{
  "experts_per_token": 2,
  "activation": "squared_relu",
  "router_score": "sigmoid",
  "normalize_top_k": true,
  "balance_loss": 0.0109,
  "router_bias": true,
  "init_std_router": 0.0138,
  "lr_router": 0.000532,
  "tie_embeddings": true
}
Below are experts of layer 7 (counted from 0) of a mixture-of-experts language model. Rows are named up (a neuron's input weights, with its number) and show model dimensions 168-223. Each number is 500 + 40 x the weight over its row's rms, rounded and kept within 0 to 999. Numbers have three digits each.
Before each expert's rows: a language model's description of what the expert responds to. This comes from a sample of Wikipedia text that the model never trained on.

# expert 45
Description: Counted plural nouns. Nouns counted after a number, often sports stats: games, points, goals, seats, runs, hits, copies, and their plural s.
up0:495495481461530487522494505487491455496517533494528536499544486601529530474524540480440546527482478468502509447508502492515509490496567435471528506550520562507463506588
up1:524459536480418467542534534501550487505439484472519546509463538501436460455496465534531530435463475422433505562561477448532505533473504565507509536490483496547478552542
up2:507535508553489481519505462532444610513485506480520534501486527541476566493571497534495476524459479509613453422539489514506489499518459528422445541487528529523540482462
up3:539474442484468497444516466470515513520636535531544558509463476543508414509470489411496500507473475583531515430528415508420511540487540519547506475356515522523474503486
up4:535538462520530507519477485635523510452522496499531521510443500513390452540535497466506451509520496425551506505513544460529532506503553502485407559509469428585507538436

# expert 24
Description: Leading digits in tables. First digit of a number after a space or parenthesis, e.g. converted climate values in parentheses, plus sentence-opening There.
up0:536503512485495495529465490479510497562523500510482531575520512497464539505528499552571555506486538507511486492441502470500520568489444504493488458508592517598483479473
up1:525511498471504477515460482494528498517542567492502516540550518536483598485520524490526509501492526502480538495505517403479503570453493511455491426496524540550454453462
up2:524545461423471477535469499530540503518518510540450492480509563428421492478544498518512506498449461561545514519485478532422485501499539503467521434449519557524518515524
up3:517543510497482511565530522399491558450558412539505602536547431505406495575521477464474529451489501497555466514495491493493590489533424477544505532503487488497516470504
up4:504501486510567461483502404511500496483505571565478462522477462485480503419531484435479505525542526496510540547521499482540506472500504473530514489524520437496493533467

# expert 43
Description: Surname endings. Final pieces of surnames in result tables and player lists, such as -son, -enko, -ović, -owski, -ley.
up0:463508452549452496621605442523413478462583551476507492422483495493481470567470466544467451554501616499470520451494503516499492523528530451525462582480465460469518505480
up1:494491530503488599491474503491499454508509528412493532490518496548550469518438532501512475364543511555462484453561426430507476482489552495496498432527521547478487474572
up2:461547484479464530470448544501549518468435477556531546473505509414520487432482452472575495465501494508517467523549482455503523522532442431519531501519484558489530456475
up3:502493498469448593421500535546498502496490467449462516474502524472554503480440497506516483491455459515497451534473471518514494577567531418510455459455504521534503535500
up4:493520542443488488517450482577496469480457521572458512483427486515563552465570506522506514503552495461472466494530546478624507538472383566444454478516501552502464526497

# expert 54
Description: Part and direction nouns. Nouns naming parts, sides or positions after the, such as end, part, right, north, top, front, often before of.
up0:509443426468525497455549469542513459556506510471415416497532506485470545471534528542458525488526498507493499514465485514462601484398569506492536493461428485629502516511
up1:450458540515508464444477511483496558435504454499587482532484496478481536574489495518518465548463523449483512504520528426562499485402589491500483433578545514524478436453
up2:474522556573477517521518485554495513516502517529520403487518500399465537498502556492532505492484459498485488524515512423508524472500420580443483429527505493599463527498
up3:533511540521512541510475485479520509471528529460476515442513476504496550469552556596482508539449562450523479471483431446559595550487476464434558456497544514488517565497
up4:517456566499438520514580524470531484520538501510478455500485478460543536619533522466544508500477493462469525567448552481501493525535506465537488486416457495484515498409

# expert 27
Description: Units and percentages. Units and symbols after numbers in census, geography and stats tables: %, km, ft, kg, °, plus table pipes and closing parentheses.
up0:498450549509529513473453492550520519507461495516523564493529515559481518455550504510507526462381480518505484432526551508520497534498443473509505444437522558464470504480
up1:544533597531483432468424491546551465505508473506441552485537503550483477557524579509563516481499489502518489529551585458431520511494603494490503447502450484491500559470
up2:577525542505459463474553542597474484469532555539518501483603486469495447556542538539537449571478512491455503503538483475531600470478486545530466545521502531531425506547
up3:611583493437457433510475500522530525478464444443481503499512541566503503484531510514501581506496512512496450480544482505495478472493462492490445456524455445513449481419
up4:554534505433436555545532456569542618549573529489525514510565518519568451516491507512478493389495509550505490516510458537512488484507486546491520476478497450551461470471

# expert 36
Description: Space before a word. Bare space token that separates words, especially after articles, conjunctions or adjectives, as in an elevated or racing cyclist.
up0:505509427482505425444550526613479463435490470540554494484527549483445531432512505470496518480496504547548463507497541483545554518490434441453503556506524412498521501404
up1:420452499489513587533436476499561482527558449466421492481489505541580534462517494540463516538527422552510466428502470472493492494464548458509484491523491490451501442513
up2:508456492545541494491521452455461475531508412504488443480495469545555579513473518467481506555507497522470467390446555538503478496521442542524500437486546487608508526397
up3:484417487539508502500509472507545480489524458460522428526443473500546445480531514485488507520495533390456504475523531472423480500566527431575504532488449488512419456491
up4:502389460488565446499543502540429550499459496525592464512492515498506506485619509507530488538478476523447519574512604454552430494468526425520517500501543469477518482474

# expert 37
Description: Table pipes, conjunctions. Table cell separators "|" in sports and data tables, plus "as", "con", "While", "Although" starting clauses or words.
up0:505484497508444539449512445468560562485526512494550474442458529463531518471493472492539515453503456537523505519490461557581517475553524512550491454461539480474477502418
up1:556579440471497596565498546499502470535464488447466532514533462485555466446543574513488502529531544482477421515499488494485589571469514464535487427525535430515503448522
up2:472501489531466552512445582564481551504477510500448493503366483474457525448466508465549486426490534479516473497480533526476535542525496457497545510515553562523519478518
up3:550503507558493508573577458511515499452500514508553522457518467528463543564534508472529466498485528539478493591539485499518501470484547515548514479451480507530481485558
up4:550549582563364563548490548595437518465479469549469480564470558574509535462496520566511534589512440466537480514515483549428560577468479522454526501548523549524477470546

# expert 6
Description: Plural noun endings. Plural nouns and plural suffixes like -s, -es, -ies on group words such as members, players, teams, schools, singles.
up0:581494545403509468511491464527443520539514483572484557563552535456479496487460480499438401494492506451516539495501503532482520572495520486463455498414480408486431493495
up1:487542507453498463491472497539484484585442497516546549506602620545555495484450488481458500530523415469499499554484517538556457491491503458439435496543455461505477440561
up2:470431501446495512530571518478512568550511475453599514533546492510463562493499437540494493509509508457507486505545444412573580468526471462455515548530514548474465502469
up3:481550522503538497507451494499463484547532517479517475549551468563519517457548514563525426483519511499502486487486579506505560643534472474532453506460555445532452519499
up4:480438630484496449519465491576521495463529515439560509461527479525554552512505499538432543524517509515475486487480574444520494608514562504557557528504494494496490508545

# expert 41
Description: Numeral digits. Single digits and Roman numerals inside numbers, such as route and highway numbers, years, postcodes and scores, as in Route 97, Highway 82, II.
up0:518432482550427478418549499498485504548485614434495566424488584431475504480580489502543568535509507470565560433563556528521510496527540499524498486529565499496418520498
up1:504534532496432462423523543533497518509494496495517486611470519476526520517452510590572545446517508472467494500494500472489527508518549458485475510554571521491510455436
up2:542567562464479510538508516477539478487505454556564511613472499497515520511436535494512459516511540500479595522554583491510453502512472491526452446510511513553524441492
up3:535491485458423498517448534544547481541490503451513493483507518531528445496547510495427563500515496489534466536463523413452499559493481478412528431520556576517448534508
up4:548511565527529540480536496517441501528520511554444476468478526516522530555520506483424534478512508540503579489504507450535450472553429524448541450549593524535511515430

# expert 15
Description: Time-span nouns. Time words like years, days, time, week after numbers or articles, plus sentence-opening After, In, On, According.
up0:456442462532569541555505446511593446442520600479467472503462513522543569464575531524516579494538529498531486562558540511534512542520502456529440484498506497525512495414
up1:558510448535462530544470499531570483527478534496561490456451510490465494425538504501551494542494462484426541526531477480502489494523496476541487430516457539487429562459
up2:427473473532486477489547467537523530533493530462582487556466494537502537519491473504595412558483525441529463560523544416542564488514492499560454492544618493532482451487
up3:459474490457550519506507505444461505436515546463418525518468473602497503495507527479485449549579516531463500509551483511505595535546590453532447447483513465501521508444
up4:522485483530448499484514486508561451498436528495583493494469500487472534548583599498473523527466493511470537471532483494512581645505550505534597506460461514499524509425

# expert 4
Description: Table number digits. Later digits inside numbers in wiki tables and stats, such as match counts, dates and percentages, e.g. 2'7' March, 6'4', 9'6'%.
up0:543521647438424487543507463504474501493457514478486520584465517481492512523569517479446494509510494479504522491598532560508536575511397516477509419491519513475509455457
up1:486524560499491508419436447555429510501486491424486561513515563500507516541555503382516512536493542455528559537460531522475595516501476487458453477536520447558535534561
up2:522480437456520509542532488473517488469554499456537502558535517506519493460483507473515465527529526504504477467505469547468487543508496498589459501427555435558482407501
up3:470555483552484549525528449456547472520565527476508484483537513486507505517518524478462478501453479527540470456501516466515517482542490522496508484526504599516528545423
up4:527512521525507520567486470491485554475484625499511485473524502521503460494523521465520433602512502486524450504510546486530541520470491485460514532504534567450526443537

# expert 25
Description: Counts and quantities. Number words and digits giving quantities or ages, such as several, five, over 100, 60 years, 2,000 bodies.
up0:531376474445534432581480488491514478534516529467483528467470503487439553527497495583529529440448482483533501483496450509463464478512523485494525442497528440485497570463
up1:556480572454536540590395486457571523466494478528514526477515552503435474540592550495570522551414466463512559473567547528469501512481474498506466552459507541495529486511
up2:489556518453514491523536488491513560513548467507478516467494545486521481483430471525481441445519521464492499524452559494548558506601450516491474493503502488651437523508
up3:532554538478468592535475428520518494515500481482499549494576465485461463508525517521495544574480502465516536462482527446511516567427507491433466511597510530514461453499
up4:562525457498509562448535551508557522501494457516484544498529544457499436532562499537483508463476532509493519475511400457479504479492497538487469509466480530511477525510

# expert 61
Description: Spaces in tables, lists. Bare space tokens in table cells, indented lists and numbered race results, before numbers or dashes, like "1. #24 - Gordon".
up0:464545454521546431489521436511451473478540588411492490499500474549468514512549526451470465507462581484514472567552498541533517535556517589383506480403560420523475574457
up1:465465461544450460496535488568582573526522547474567496474524506538494526516587510432482464537507491499523484506490486514553555467561499483524514483553471519529416553546
up2:479481630505463450480542500478574509520470509460537563512472463465494425488513474541483561467476488479434494377508507467449468502502473432527553453504526522545471478457
up3:540445484418549478570499473486507462439528474529448495506414481477439564520467509558573490466517530470444479464453534489457481485548523465479534468558576488485506453456
up4:530456503480500488491502531625546467534513479547507546526423467482455494565490505428513470481469495492467457539404451450462491512509494448493528518502492574521475480489

# expert 11
Description: Passive past participles. Past participles right after was, is, were, be or been in passive clauses, such as based, located, used, edited, born.
up0:510504461522481450510505438482513511564453540476493495563458487460504503463518494462471539425467485449413471429551459486514500443433508491525551530524457480622461432452
up1:525471504476468488472513523527415474397476470491464486450463555468419552472493483483505496463523520527503494516511528489456582529506510520498480503541484569501458497580
up2:471501497489475470584471404437532406517485531518485504548420548496465490469491580471502479458489481548460447470487462502487486513511522465574511417435579506478375473476
up3:501494452461480513511421493511454444543552526524556531487509492449551483523454496431512548514547510565441492512433525434471435463492495476595489510537405538452465457479
up4:452537550505469468486521509591541504471472540551483537517495517473558481506514488488512510510417497489536552522533482458532610580521492480499478568516508573494466471514

# expert 60
Description: Scores and counting nouns. Nouns after a like score, series, couple, number, plus plus signs, hash marks, and digits in sports result tables.
up0:526536462474426501531505428523507502411497509491508540520499512541498493521537538507541547473477544600530575492527564492494512608529507519503486447491506516579511456456
up1:506525511463552551460437457512405478522533613481514498469495531529551489555506538476521538588477477518529477568479424453530556469477469514546412431499456511444523434509
up2:505461497533452524446515466493599463471516519469537497476525520503505370505502528483492474585450474509516538437430485480495456519490492473538558502499537505526543482444
up3:476506507493519438564504479547507412521492493499533512651505487543525565488529527458481472523530555495429434535518483564544494506518536596482415489447479440517457420501
up4:418468551529505463511473450421510511494578597468540481544531482515508512517550484475592474497522507510444490485468508481468484486513500464490452495498572499613435561408

# expert 9
Description: Space before years. Standalone space tokens before numbers, mostly years after in, month names or table pipes (in 1944, February 1697).
up0:573508594534510510480515432447485540477516516467509493527552518536464517495559497513500484538456447449522500500501488532513566549444518421511538538543491508515522563505
up1:475412561548460572500473496437565477490473488482494517440510485520472575534501503497601500505447518500496531384616508476426461494499523525563464477493502527483532426451
up2:502409610567493552481449455496489516512514543504555488535479483500534498455493483471479516505431499509446405498508438465548474473514468495555506441504463463493391446476
up3:464496513461508519451500516477515492555492449446474510479567564467507491520568491511599555466485450540525557432589484500514505506502467542534510439523469621530580466537
up4:518458539526477489502430479476525498584565439473488577522458506417504511451475517464502612499528494567463499514502469530471475515510532461500525438551594446479560519541